Experts of a small language model: 52.3M parameters, 128 experts in each of 9 layers.
Below are experts of layer 5 (counted from 0) of a mixture-of-experts language model. Rows are named gate (a neuron's input weights, with its number), up (a neuron's input weights, with its number) and show model dimensions 0-255. Each number is 500 + 25 x the weight over its row's rms, rounded and kept within 0 to 999. Numbers have three digits each.
Before each expert's rows: "gets" lists some tokens that make up at least twice as much of what it gets as of all text; "mostly gets" lists some tokens that are sent to it at least half of the time. This comes from a sample of Wikipedia text that the model never trained on. Tokens count by the router's weight.

# expert 54
gets: " was", " is", ";", " were", ", and", " are"
mostly gets: " was", " are", " were", " is", ", but", ", which"
gate0:529597507522478508549525511542479465494493503529474506451505501476463451534522464524513539469484504513501498486459528508491522479515492484521503505503470472525494485522482514526481466495500451485515478443460499542507528491495503512519475489460502480485470502523493518490551486530478522485522460487481511470494517447507480500518486523523496500512566540515543468438472526528524451539500498504512509511485482508526517467488533541471461499473474542526517498496479534477532492542491467568463479503488486473496465461526478515500509478501516489465492498510457529531506489460493473491509530510477502515500485486478477506490508492487524508507485504492497483463500475521482497441484506505512495526522491509498503475485481524486508463494478504545501481499476441531505497464542513
up0:485506453501525476531498467466479509491480512492481475482530534514494565477487502492499461514532488495514538477521506494480541483496487531531491497519535522488524486480496498477513490472514513503514473512492493526477472532473531521479468543508503516473447522505539490484521506496520447491493541548511526512503526568541484484475457501475551521498516461492522528529504488510456513482460473489488465488498508466511505492499515464533501487495554491474550522488522442517521489480491513517511513492513440445482487522532484498484557515508519502487511490531494476497541503541543510492507519552487476475479494458474514483509527499478486515482519494511529537539493503491515542560519504530502452496549451501463471472518494493507485467498521459475562513497523497492509513492488490
gate1:482479519485501468484470522495457470539502478518488520517488476513488477526519504496495524477497490481477497524518511515500519480514500466484489501542537509532492487494495465478497510485493483465517499504503446464444500504510469501509547501483494482501554446543516491496499546494531454538538516477525523485495455487481501522499528478460437532531552509478518489487531504504515526525522520450508462468483499501525468501492528482495471536537501505516500462506525481481524506508483521477471465497518524511478457481465472485444473522516475490549516506501558524485483492503495488543472512488472528488505483491525492486469504521499487511490469496467485463478574514519549577498475456491496512507543494508526510467526534503473469484492490502524469484499481573512488510491461479
up1:498506476512466547545500498521495515448535480472510452482520528510503528479503484488511492547472494536476498525523480479514479533476505499503501524441464495475486502541531519437473457489511489521485547475500533509515499506484499483522485515529522506517473544465471520489516488479459532468467506508495473502496557522494517502507479487555530452509455503502484533539478494463521494492485463530499522518510466502470511492499463528528540470463475477489481499482474519518487499531531521541519494553489485521503531484513508510569517480528544500441471483523462533500502514513500490478475486500502508516466470515487489487533511518505512495517517471508481509506448489495508443505571484532511471502464492508469467498493493522486518493527511506482492509507506420501535513477533497
gate2:463461542476516544485527501494542448474499515526517500484468493473463476528500492483463451486521521474513507501468529495521471440546498480508486541482476477478510519514503510501548577529508507450508539518487512514524506512522523490500494498485536512516509491513487509476483510474531492489509492432493518547511498498493483529512495509493463467468495442469519500508472539513518529487484530540477490501510527513537506536519507502505471523483467511440473524501505534524474485533470506516485559536531510506530507558532520540514465524496535529475518471503506483565496530458501498501511521500503473509521507476536525483466537511474500502490465507524501463537520509507498501517477502448502464491501464527452530487486462518507517511498517498521512506540510507478489505505479464
up2:453438528504491534489544493502550460469522500488505510498492495469515478541545513493443462483534521474489505518471520493497465469566442489505471550477476496454516489505514501506543563511486490446523531515503494491511524515545546487468467475499577486510490473528530517478482485498497479502492526486496534534507485487462481537493488510510510447483485510496493507524496529473506513460514552505513497469519521523533526514550495519512489524507460509458478496491481502486462491521511546491508526544503557494523496525512514516509458532500517530503509501503516490514511515492519506493491513500495505540529474466503507472440539526476495505483488509554524460506494486489482485470482485478476493496488493498447519478481484511502520500485506531506508478559488520474487508500464485
gate3:490512479520477493532490530524528511490489492552492526497506488457509523515507514458495464554493532464469502454522551492545499486503539492495494503420522520505491533536469520489511497526480517519482546480542522495467496506483514488498506509566506493485498498490477499513464513484501502524485449507528487543505458487490494510495488511479521524499443463490479511569535491509467531503487493503489526524484451498525445496463523497471510522476492477500508519491538499499509533500546524530512502538505461532491507447494473498488514520497495496492526507530521545538558512492521488558439516506485497496488480494487467488497467510488526526480479493519490514483480511477534478504546474555490516484487474547502533516475520530520522506512488478467530517540468517486503543469531483
up3:504455511512514529471490506494459482488500477457523475499523491558496481482504463534497537499514453525525514536449440516480498520493453504517508501592483499503487474470555459515490505479532500511518459491485469530508501516482480518507492509460484487519501509537528479514524513502524492483507504472491494475511543475505504485517494477528500474492503510523538499459460485474511476483472499502522473462528508480461561471504464510516498480525479512495493495506484535498484468494448490491516479496496540490489484538511543528510497455523504490521455452470478482486474471516475517459564474519507494504518511491525525519487514478515455507524506470496521470547497468512479501524456533500518484516473551499508511484545463462473485497489489551510460467473502464511496480541478519
gate4:489483498547509538495513516537516496480559535516487491550486470493492494516529464532488482503480471517487438518528457512489501453480463494500471542502474484513499514472483485490511480513497504467482485459497508499496550484471484503499476489529489483563486488514531512491498521510499459509516503517506492470486507492530485497452453489524508464508488455465538453466539563517495526487505544467494484499548483528478485491518465466506479479455493483492507514477494514500499454521541502511489425446522485511516477483515504459510501499498499485534497490501519510504502490525473509485489504490488524520537531501544484488504470537495464502490499483494474501440498483482485463540487467469465457457493461477517484470493533507488515465529534483493559478514555528511505456472496506
up4:543492499520520438491469475497530471507490532495514497486498429518484483506502482544496490487490473520521480512488533495522503488516469505487507478486492521542502460508500476525517500520503504500470464508479497536515539502506502508503533507465510486504505491507496504513507492546477500514518508520444494503503529550513493537504468542480453470515531525521538463457543483507474491498496505493500469495558501514453459544471518505492507489501525509496481486505514536476477459525538459540476534461484496463564528526478470521489517489463526534548513476485464529442501472518542501487478499475494464542464488518521535491495518474465500475489507520505413489524487474509456508506443522467507508493494491467501503523474492506490505490468522490517513504479544544497480485452475488
gate5:513476520540520509556493509522512514507516481504496521472546511522537520530514544485495535456502450581506496513521493487490517496531505514564498517530535528507494493495471511455485484500500490498511470483468511486504492496498492496531456536469498542472513532526479484443511492480476504460510508484504558495487486489532476518465481501505527505490491461491445511526451515489522499552522477512484465514530506477457525531482526445506526494512513483482501482453493477504502475495468477518526496507496485499529470532526485496503526531495487478482525520516510519504480528527516468506463518529498485535487520496522505525492479552492450519478511510513529528503510493516490469493517480479513493510471516532481458551449465477458496493529525480547560529482502497473531527435498523
up5:486495520492488517461517482551511477521457488484506486502470517468474509520483483494487504552499543493509504502504473492510498500495479501484530557546493490477525514500504515482497514471514536552528554498522488496482479534480481512514502491500472487533500480504501527567455502524536498536495509525489472513494486466478516498477475481519521448520479523533529538488570458512491460464478497487500544482493509511524489502477468480496483502468504502541490507575515551492485525476499489490492509477529501522477498526496526476492470497449478543519468507495504503510500490488486507492523518459514549471509555537518484463501509518486500507462526565467449540497478506517475522518461520484543518475509482494488503470502499534507501531474472512472435451528548502492517490539501466
gate6:521475466471471506454529485544464487502533477486524482518498481525503513494505568477509500523515471492477515532513531498505493491519552447508502504498539507490478515505494488471533494475523483502511481440542550496459523489454502467477488490536483536454486502510501511471494463502514468467483489496509492487509484519481521520467556539484467558524520460487471530530498476559433517467472526472534518506507521488491503494478509485491511505522481509508479494546544498496512491516502520482519497493514503484470495502475513467459518486499460465532505457499507471478511491486486540517440517448486501492515512537456492480504499502550507462491521490475497508532543474510486490477491475543542500490497504522559547504511495506468485477519480525543481511526523535530477491516466514
up6:493524501500540457515449502447488476509460506490489509464507519470476486520482460498500503491501530478502486479466503492484496482484483528506484471496478482523515492489539528496495519520488502505520478532481464495501488518548533507512496480442523483518486510480515478532496534478449556537518507512480487532477519465482475477526468507486526449464494550484541461455487487452551494530515519509458486479463491512525503498494496521545492512502516498470518513468483482526488503499484474526507518540539490500521473516508488559539494496547522549437496537510520511515487493536508480453525504513491496481504486440547501522515474519438474494505498512513493481482467508511501507490503554499462471527514486498458474465499506515531493533505519489458516515474456447481524518485553491
gate7:489503458516497533490520516513506544462514499495492518481493476545503515492511506480508508600490456500484481526503506496529513491501484514492534516464492547514491535524482453438499484499509475481475467463468520468515495523489496561502533446540538496505447483511481542491470512490415503526545531501487502531503542479553485544512481491519492467468491464483513452493461558427502479489462487493525494472517494475459503507474488522533495527533492507509475462472464523466502481513472509475501492542516510535511529521520491498502505492480550498493485507497494493448547493484509489544508497499496513495483443472492504489526487513518470484482518473495459460534511478513512503523513480516498478487500492505501493504475488522511499491522482504473507506502510489489483505467543490
up7:522505543511504481504452503517521483546506498491479482486541532471485512486483517525506491429504488507476482492512494536479511486472516513520506512505516452539490503476536520504517488474508488526516532529559476510479513479476515443522458548464480539498519528500483435475535522483547462462455455494513502479503478493485517503493543497481475515515519530485502533505524476498479487491509505486496495492483488526504533495521501500479559466489546514480536503522516490507530513506500481512520525493495489509460494499560504515513502528563466473506520476536492530518418475504466517461489531483487502492515534498509529487454462463506512513526510512522526538494482537504516510509504492485530469511507520531516489482478537443477488481508553506515491530503526488468532481513468561
gate8:507486501471497511493513465471494440502503497478507485497471562512501471485468503505504522487523497499502492492507554478528492486495529482526536515493529527505515521507543512523530492510526546463498490559540483535492455501499548482483549517481544510510550524518479498469522469515456500464484475488502468507536498533511498511504504444488489492539460517499465512509457544515514504500496517455462515473520490526490509513501504503496483518520476514507468486527548527492570510476495481527548477514513482470527527485507504505485524484474440537522510501494512470497521535524512471479543482500495474463501470467482526520500537513472495527519509496447516455496467498493530524464484449508467461519534471492441502519495510460533494497512527501511522485547488446487472495527489488
up8:509487498497475493495522466474446439505496499482495461481488549488485483513480495513482508511498496486516495500482513493553484514458517486504534478470531483510507512517527517474520478475527545500497473541548493527473458501475524468506534491541521543517503539491442480476506468521491519441491503531515495508539510493505524510503486465479492469570471550486526513486482534474532499489505512474462521480538486495474508502522495492459539494504487508484485488548523501502574520523537461553548460510504514501531541478512523501485502478492468497522519493508506507483489497509569541478484493511475466469478462500503528512488508497493511522525508472468516429508500502451547508488463505537477516490512472525476524523534484480519511479516509515513505489551486478511480535521467500
gate9:475541489489479510526497508531529500451521503499454423493517494474534482505522446522481530522519520442509514454505507548477517496472510510526492545489472508499466485520556502494527461499511479529503498497516510517470526503514503497513506546529472531481519479497507523514496490551529473508523482519439413500482527501456484512485506496531506485480480488475535513501491509475467510462500442500514499526482458537489508467503511514499531472476467500518527508523471538465465499486554532481515503474464532480494492511499498482522531532545493519482540483496465497489514524507487495515480468508490549528487507523478493497497525466509505534503537474537524533512477483522474535500481508513520524479499540491486514518487474448487496521507463455488487474518446488474488464497488519
up9:488490487523489496504517507487511492562489455500533487475538507475490503545510494476485485498442480456502490539491494512490508483465466466501491507524487517483474511527522523516467511532466513518506534499533497502465515480523508516563548485490501502538459487506530450497449495527472507455482510498514498529503479513514482495479483481533501474519456459540499513491505499483469529479457513526543473463511484514462487516518484496489516503495472504524536498537471513488481524492503509513533479459502511466491512502498487502486486454523471509475497503434471489479480514483474505545506472441511470469504581540490531511498535475516549533481470519486514476506479497527473498524498554438482536517529498522510497507519449527498493514530506494459503475536507540456516500506471460
gate10:485469540484519440523541540435493498490453493486539499541470493491527477507541507522523506518492524479488470493502500538479490505529480520520529558525511545493529507445518465534506522487520478483517519511542488507524513529474516495543492514483505510469502477510499503489476489463546497455528531524516499518537467501494513514522498492535454505487440495503496493516480550501496485487537484480499504495559461538495523503497520516491508492515514457484548492498463484478499457446486495482492472504472545456501492480465496504522503525460505487485553470513502483479508458513539472514498478500472504523502508508518465476558508492469501499479487479504517551483463510517509552500507482518516533539485523487486501546456527491501490531500537475523468494509476558506515499494475532
up10:460469501458488449505528561447514519493475457506498544518506481481485508509521518518515510485462490476491479501475514556500506501531492524516509499505527537516552527450499454532523486507514533503504494502530460520498525555494481522557472523485514496471509496508520498492477522444527502447501533509501511512534502499484470532507511495521474523498503486513491478494492530517491524478537482476487518505504459543509522494487531522483494463497500448481541517500466491502470467491464471482510468559501515496503476507479509533518474498473529501489529438512486502439496472535517477509496504473478496520465503511513508484531533466451496495505513493514542569536480514499479532485507494527520507515481542474498497528475503518478483545519548491509477534492437525516471458521498498
gate11:509497517483484487504474454491478490466504523486496440469517506485482449483488452518481501516510500491477523497513500543465484502500498485550495509514471506473472530515564517519532510490495500467441509545534499482505467499487486467502555550509540506531549498516515500507471486503544550505525508535543511523514500478500544501542503482491494451548426512489492515452496554512463506466459518497495516492482504498466492490495454521471504497515512515503462471521493487472523469515474525505498502447505513511493507533501537451525506528462447499482515485499475497495504493481505540530515508465520541517482487491492484522469498499510507453500484486504446560485511449480511498515483506525487513501528452516527452509526533474524492513506503511474511473506543488480537501507490524
up11:496481518504494455499493482506516480480517507505485471525456509481467448509497500522474478513543478533472537523506512507480471461499520462529500522514482500475509485471557499509529495524490525482466511537523472479531470479484464486506515527516459479538548500515501503497480456516555572526504526532544467495503513510513539524517498451497510489545486525536491511470511581467486495466489506476520469488528517498461500452494471479525519480536543512506512464519530490504527500510478529511538487455506472498525528481508514465495509517476434531449498522481493495516508501481513517493500475479559505506520465487504498483430499530482472469508528502494483514499533464483529517497482492505480509505486504534540461532494546469517461515500525506517520489505548496482526513505506503
gate12:471440497512458482505501491482503444497512476467454499445516496483468478535500509460493532529470473504460454539460504505530523492510513473475508513495504488533492488529523478493508499479476465516523522458504520495468508484492512528532492505519545530478451490487527498481517521452510492503496538476462506533459507446490499534515507519496457501556535570480520469522501513461519484494471477458501524491485467533532518493480506482503567534503508485487462483478519516502499477547499509478521526525473500515534467454516501515536504522554500485488525486481510521463494465488483501518452519464427496508485466514523452500531510518504518530468492470531479490508500496512513502497497488525496451502521510511511531489507527476473515500506530498492460502528470478474465522478494495
up12:512518500521483545499512500497476517480514530536474510531529483495504468474499472505508481506497493522525509462515496501522489501530461514518516509512482499524495451470499504563511484515525531463454518560518502492510492528483469498478464493476467477538495544532484528508504475511484531494500470500511469478571529494521518482492460484525500503524457521531516494459519508506464492517508502554522516487561517510447523503553509521502508506474504490510597519500466515504505469493496484533460492468487446503470508510466500480508535535496526485499464523453513495504501561523496479478506467513508461509516544504531550540449517484536512482484479533511507504496474501476471494541515495504484524537491495474519519516513533478544482515441494503525542485477496506502475521486526493
gate13:514483506459517525472519512483483503508487519504478481458471462502499475449527528514511479496467456536544496539521475533513514472522490540520519526523494501524536486502480491501510544521495470486482514477525502557495503486464493509487490512484498528523526484473462510514480469457513515495500502495491548472520469474508445503463481497467475459480531437516483511531464502481464498506495451514481531501495505492482477531509447468517529516470517529520503493521538505519510478511523474497451492454429490482508524523522513483518473504501522486512500462553502493527484498484483478480507533539462474433486574558478546521530520547492483500523550545495512494507496507506472520533513496512494482512505451512524515481469459497509507496523497474476497479504523505498503522482496472
up13:545466512506513512483494446558480535526490516520481497471487524498497496481479497479485479492497477533538447496504482509507529494528477526544524496501500507495537462488494484513565488526508495485487511492479513506540516473504462525477449509503494507531503500460486525531502456490495532464511505489470560458503539500517505451518452523512508460502498486523527531473496483488494450481459460495485545509494507527471510457550442495469522518471526512499498497504517536524511500495488472484477558450438517519543515476499472490532467494484515488490444507522516503495471493460488468475481477527482465491490534529510522518473480485508476543494490511487464450524475497489479536508508541527456483488505510472503522511495468497565504498509502476474507466490487515506494534531484502
gate14:488466499501489456497501443505534511539535489519478520506505456480476478486542480554492539511503559506549494508467464507470509489482509485466545483521517520482502445529511498488494498537440562497457510465540498502488497510484482520519520493523471500477504478527504467509488505546497505494522498469504498459494487515475507486511483485502512507505473525536458468522550470500482505523534530465482474529457480513517513492485508501512508528528483494530478530523530483508480516497458509503467474516464491494522483440493497509546522485460503506531478437468518499488492461470512486510511515473505478507445479510484530466466501430503469525509510517512484497547509551489501468507495521505472542478498511475563492494495518486533487468498473492474460514554493491521503499519477475
up14:502514497513528558490517548505489451501463497476496494503479523538509493500478511481501468495512421500452533472487501502538481505535506537539487486494449482518509497446530489498500508473526467502549461524460534485503514493491469536469510514492521505513501511495526526511509479476508467517495498532492503542512511509509487489542490570493509511482516514495546496476479479520549505478441488528526520476518512492476482528569463530519504459501497500466540468483492522508532494506488471502520528476505513492536467527524491503459467525525487513490521555485457479471523525519502535509491492543516523492544539534519492520534521535508531458489461504523524548474489492497489514508472508510552444480492521491495500525484496511506516522500529508547529492501501480510452509518533510
gate15:520477508505543476497521468492473497487527470537508549496533508562513521495497532502483472517472506502505516508468445507473542464479515469509471458496513462496500504482486520485539512499513492503501505506469513495564450551467469468475515448521530533483500504505500504461514553458514495475475484506507477502489456493488491533489495522509508525536554494492493470496486441563499513501525500533483510536471519491499507469480522484478462523503492556505428533515532469530492532538448527481521506529478462517468485499517500503500506482468477468523483467521511498461487493484526518466483482487511490500494498512479516467491528496513476475523494453506520476495557483507515527488509500510474509461537488505491473476571532506494480474521519510508481538503473510533512470500472521
up15:521472506498540503498531492524490492481518465530485545511516515524526517498478515508490482513489505511495520497492448512484533482478523479512467470491494474490506498488479513475544504518513500506483510520472515484567452546469470487457514455534529535492519511506511526455516555488515465499487461481493493490484436512498509513492505522515527515532547509522501490491510440547512514483538508531486506533496524498490507494462495494483473518519524548503414515528549492530479544529447527484519482535504456512487501501518505497508510478446468468514476458526511503473492497471503518480474486483538511532496482523475504477483502485525470487502491470513504466516553491518539528487485501512471521464543486481493469478564549495497489470498538507524469538495484513534514451499486520
gate16:472513498481499477495488444480497465546506515505531531470508469503517501485513516459497505498490540472483525520530504475478501470518462427510510523484541536504442515515491477500473537511509445471526490490481467515515511503477504482476502459525489476464495490527489498510547512501507497509557546482494554497518474485511537508498460527467456474483538484482479486506514553510466457526478518488475497446534514464535456486528490538483464480499507489487495474510538483477536523509493493548467543472497510467482503488460445472509489520470497494493512480466537469534485476502520509498524487473460510477543503508473507524467513530523505495479456508499488456544494466477496509500477478461475491492505489492497548532520504500483491481497492484518467481471448522534506539501493489
up16:494476537495488487521511490524462515498508542518498501498489533510513479518507513476445529517500494487472534557440491460521483473512477484499501538497532497490476498507483515507487535520515489456532471522499476571487526524484498465486556511489480484547523487506477517491522530500511527499518527497509474550510522479493529489501496525469501463526527517504481541474485545541490434533499483482480481444520485483497485491504497497528510520505490491499529515527509501504523478462492497553478506483486497498498526483470463475505517513476492526491531547489488513527498526504566499506504472478486495479492500508490486508434499480476509565435470510478486488494503476500530555514502497487493527526510510524479537553494521501527481476519481529494490435497474526554451535527489447
gate17:536509483470527485512486485498411471538520455530508527524488505523521520532510553486517469464532484508441522512503519472498497436461529537508467487533538506537519496483472475507475504491494528485526463477528524461480499478499485475507475438500441536475497533502550493495506526503484529533491488524473469508481468487518511515497497556529507472501497507518491461514486491523497484481486508464452551492482509472494523515489536527511485469478549497514476515540507503505539471499481502535511486504514510479477478514480487517484481486486510513459463475513448520513485468509502523466516474442506516533503469434486512521515499488475508506505525479483528516483483512525486482489463524522519540524536469520521468446516529467499449490524478507504505501487503526504492502487513501
up17:552533488497521506533503486498427459529512452524546552487500497527542515526495503500491490468535502513498518527511501492500529431441532505484482517548487479552485505514491446477480491500490547513544472483507546491513491507492480479498486467517453530487523511521520492502507518485483541533512464517484478516481443498489520545487473551505496475516472508512492503529516498513490505497501464458494524521479530464509516537473534521518484478491529498490458497520501502521535478500464510529512471504518517477474489501476493521484487491483489534491483486510490504519508471528508495452518473459503510536479447483494525489514510497465477507518549516490534510463479537516505515504456498529538549499501465538505468457509554494488447487555485492489479505532520496469522490496490476
gate18:471523522532481487520512531480488470494492502518523502457479527506500453562509491489512484515500461493495492579498523514472469478548518475517493535533526528529533486498477514517524486479509472497493515493476493521530532522489506495492554496500492500460549516541514472499518514493487484510503495453468478494508517502446484543505471480510523511495494502471474524490502517491505486508525489482476470484502501450515544500475537492519498513495492543521507514519511508483459514506481515473513515503543512506512481525503476509454464497506561531512543527490490471490462558544496457552478475529477481486459527481522479477494525527411511499519493518487485484508508494509500525466489477503468498505507484545491563499499468508493469492543511535502522524515468504435546490490546470
up18:472509463487504502516507493474458480475516499456546468483530492520517526480507480524492545505484491527512515502496492519483477521517516482557498493509510475525459498508519539498476508499496507499493517487552488523480500554499523528474498534508505508479459531524459470453504500494521476506462493506486515531505519457477483502520506467527459483465489482473531534503528461506456524472464525580542529482547475500482496522485488488475538501484444498520472504488505501526499461480483458535570555505491544492477504487491517502522510486553487502453538501475518484498510510488488506503497499468477527499546479471535490498524460496519511483451490442485474496460503508511476448521522484511492479512529500501507516531541539512457549502511464542499480479533499502494504530505482522
gate19:499515523500509549479452520526512467524504499482526469499494466504486466487487553483507484540465458496499459514459470509525476495476539477492470509468481567503495502512509483512528482478542486472517547462498489506460503512508532503522502497474506519515468502475529470487488502511476520455500477521466499515464521532484511503471534510523506541486521496479467523531479474490504489522484512444462496483475478500526500492503516496552508505504487502495514459458479497484496469529482548457473511523478491481485477512495515510499529532465487467464525509504496490429478448519471540521489524507488468504516485501450487499486489521497513503533525463490474493506520524545527455436509454540493493491542476515523426491525483504470471530512531482497496512439479478490547502493492490
up19:496481486470511548497497507480499476527491500503496482515506491501513472509498514491471500493480448451538555486488477512456474515460519513505487520509462550475531495483508467509510522500484487478494465496488474507495496500521488507464532498478536453486476513494505449473462484515512489525539508525474493482501480543536509464485491488515553522500495469488464525495513537524478522497499502507488532473486503488522476533509547493579459522538474460512509462508484475490466480449488518485461466479520497438519470508421561494509514480493502488474548517491528479487523523508500548518484520481520455528523524453490507489535527488495507457528537516493508526506464509505498479481497497513500520499478503477521455555505498529465491507500538523528531499486514507463502468563493501
gate20:503509531495509479471496479522518517509525521489530502490479511531459498535514504505541506503493517480492522477498476458550528505463490455503530493491484463496446487528488509483478503483531464504525491508512517483541485495489530476461469496503503502487453507482498503592510466539521454497539498446505542522502517442520490499520499546485480462490482505501545459503481484523515548538471502517494485473467479460447490513508494529508503493476516542471507533463505535522524504503505486516519509524489462530492482493515445517498523536504534483521457525487524495498528484489519472489501483508464485497510462538568484506557526556513460488491494448517480474477512475442497469485514506496497503498459519466478515517463468552486508492488507490512482521493511486486460509506495499
up20:496504514471493501516516470470478554518502541495471509519500481503518494515530478502449511483482511524492522485506489499488469499483461482537469433532550473488493566514512495517478530485485564493519518499514520500505477516522503494535492456498482467515511489526496483518502530538448452482510537497506533489484521481512490463479434457518500492507520556500467462526465494484513521507482503509518513491487481459526509480524504517461493476454473519536478538487493484487493496519559509474505475522499543488450513502478506476497474504518542495527516512491491532471538503548506536510499478506491490502464513528486563489491472485488469435539463490493509450472506475505510482494528507520478496510531446480502493463548478525475484449523466480487519481489515526536493497478483505
gate21:508501527463490461453485554461481435467484500500504472529542516528545557468517536503525511470476512448526505505497493485544509518527492526496562463470501488493511533521487483506473448507497536500477486501503560509499490504445482505492511478504547492484546491513497535480470489474469479489450523488474548524536502492512508523526504488472503527532492474491468476545527475482483491493476494504503511496473497500444490543496483562523555507531522517487511520526504493516503487461500484479495484515504508479502498505533505491460526460523520490498523475504516535517467505547512502502512508501498486472513486508475513492527541514490530490545493521466512519533476458483475517476488521488513475494443535481512464500492556512475486511477521516529520529498452501489506484550530481
up21:491490518507510474472519496485447493504471433500500492540495462486523467524507480498485526493551491485471464464518495479517469514512483455493475467511516519496471478495488509512510482475484507545526498503513503445478461447529488508498510493482479497495454467521566524529474477521499523499496494515523439480474497507481511459471502496523494507533485490489541528492504455522526476480461558498522503472542559470502455456520494494472483532502491538459487453476499522501510517538510499518489531512496488460477531503481515488511490500490482481442453488494498490507519518475501568459499502521498528510555497471434523484494468496514517523492507467480498501498532517496508482484540450488464499516533523469482474501514472532488498457474488532505478453496538491511505518502484501
gate22:488500525514481494481474496471521481511505498506511475487472509483510463557508484486517499505502510507452454538500482495503454476491469487463552478496483524497503513514470499506479493506493506484517551457518473530506534482519544513498490509492516501501478472492508506499475522515536554503543491491493462481488528473488468438495523491506523541477488523482524546482493492509530459523514543511485521458487538480496550495461512507444482521499471489563522462489466522489494517497493564495483511515508525524478470512491514515525503502464542496507495504480491506483469470472495478498471485477451505519570523506447425540491471518539515500485478488497512467480477520499549464477474502481503517539479479496468515506499482501518481511487532521503452456492520535535532541463459503
up22:487509497503489527542506506514478535483505507519514519514491461495506537474487479519498520490481484502514509467489476480553534531524515477497487529510472472528456491493527496496511536502486530500470516544508517457504465491517483513536514518487496534505537490486522526512531510457521462544457516474500499505498476478469535549494463473530452500526498518483461492497526491455473518460496431517492459518489464508468465532538514481491531513510524509474481547499499515502525488505502470494500505508499470517509547468526500487502501530523482517511507503499528488511474538512466472501545491506496508495455502504554555469511500500443529542517535523497482514513496517520503556499529496451452512478464547519540509502473565472488545517473497506462489514523460487438480484520492486
gate23:482491495552462544479481501513496478493520475474520491480488498506502465487518476503486497518519501508500482519506481486510466498467506469511484517545495533489520532536463491516513505501498488465501479505510535495507533501541487471483481470513484542474461510506515501529483506527532527510525508497505480496491500482459501515446500470490492489501510497490474519469518494490480483536522496454457540479522501479462503531513479463528465522490426472518433456488520548444510487499488525507509482481527499508525482483473486497504446527458504494539534498493503500537457485449518541516567489494473528496534498516487433503483491532524479527488504468480472455480512522495539536506443524496470506511522442520461481488518508519482506522496489470497472468491536534505558500508442503
up23:518513485498517503543553520496509490478480472508480500533508518496484491534538465489494450515505509515488535515487484488504496487477520515503484515513510490527502508473494514464533509483505486485470476475537477466511447517460523496486488458494534452510519490517486509475518530506558484497536511516521516483481506551532492470550523500490515523497518498502501501500514533548479464504493560548483483514539543516528506448483476522489485518478505479495557484481505459502489528473502481563518472481480515488481521505498503500465511480478499471489454487496469511524462509487534506497507490498511487475503554481484541551483487462508537452491484504470490492517511524449484428491553526455532501514507493534531485492542487549472474488540491516506509501513552495482522546521554522
gate24:517525586499518527513496472519485486478488504490466514524498490471512501505478515517481489477479498555507443492501511566466521525537518523516485466476470497514487498497508489465511495473503487512505491540486538478536539485472455469529473517537475503442530537509492489502525493507477470485515508482485519459538498490509469494515508546533477526517542505489554525461486484485461502452503491500545512519516497502488514528517507501502518539485521541455482482514504515518511469508487500504503497536456495480501524443512482547510515468540495495499436497473485506468505491538534464436490496542503567514464496523543520499465492500513519544501533529517464499523513518482481482514518502526474493465512531489456515482522515500480472480489532483496488520503491469489457482526515512
up24:478516539519472483519537487520440461468501512496471496502523521491533469480531463480515442500472519519543531494473508517519525555533460475526488482486473458519491503507485483503482474482500462505503489496511509500477506524472476480514451490534536488497470506531497454487486477465496516487512532483498575479533533482468444514504478500460502523486467484490516484476487534485450501480537541542508501479492500498534535524501507505526498547511497498485471478509532468488519474491489523552548489540499534455479509495515472490470507484550508522503501496509571516499516473518518477497474484491499488508541468488498522514452520464507518467489489516532474502446511489506502495463495483514538514513463547500493498512547544506528480523515520500495510463483472517488457532472523480
gate25:496550530472469556499454519532534536517469508506548483508477520515490486498476509485472494477471461534464498476481492489505483508463486450498503488483445496469496485523510489508506539491453490456509539499469535485467533483506484535522505496499522501522480467514491516464510510483468515529499486470538464497482478488491509478518544520484481543479501532511452529543500476520521463478478549517506511439475494513509442531502458477525511524468521499543489486503485493540521509499496513480502483491488456499540508464532481481497490503446445475491502505499482512491486506490492520491485498496545516503510487508497484444491478520486515540442516559449511530481465480475521499531487522464493514515537498535510489512466507464495515472462501494528493454503500479495467543528493528
up25:520474494499519529447518502537459489530485514489520536493557516531512510479477516464566501469496498505496508484517509482487509469485515491521469477526508492488496539529442445476451498512507470525503505497537495487563500476523499486492484461500468490510442479494485493497535510509512492513529512516487514480492527509533489497472482496452527496523502497510496476503483450515509490497488460473472502455527534503509498510511512504509466477476453527496525506482517473457505463496510500499486525505514502475450482571516445495496505462483522481523467548503464495536475459518473511497494471488486552473488560526475533524496505467501504442549514518498493492498522520530458515506498466479483484495514436489472504483525489501439491482507470498495487492493537534515523449513482536
gate26:502510507515481559543496442484504527499476518502527531506492483522516493501517509514484475474491525481521514474524519501508507529504470506528470457483476486514478507504518458515477532498460507507473473491432516499532474484505503532446517525556574478515547512500499463462518520483505498535520493495483538525513481497518549499503516482517485485452488491477441502496495522513537507498523474511486485496492450465485501515487500484484465534516494494469470511504509471530478498516491560505527478485503512508526503478479469532508511499529543463522509474492473526487537583492484535496477513463506477493493453486491532513490509479474499462471508455509516508489494505508498487499494500462520501510501516496496497500457557561485494516499543524511535455495440509447481477498562497
up26:485522452442471519482449486495486531530492465477481520503548464521491494489528536502443540514483539497529514473509503519497494476558512499533482479514520504508472512516503497523424487541482540516465477502509498545463502453486483470465513481553507468505513504518506481522517498521507554512483518526444507495504480506496542504516520450486477547536511508515466444503503499505539500509472469475502497519491483477525514491527531435455467489471489487508453511525531464504522483490520504580535480519459457476523528498518515517497487482509482483476515490491501508499522509520493494508477484512489530508483475494517504503494512549512530515508503500510489456507516475522508496509534480529498489501494512518523485513552524529502442526496497511453527510507458494518451491484509501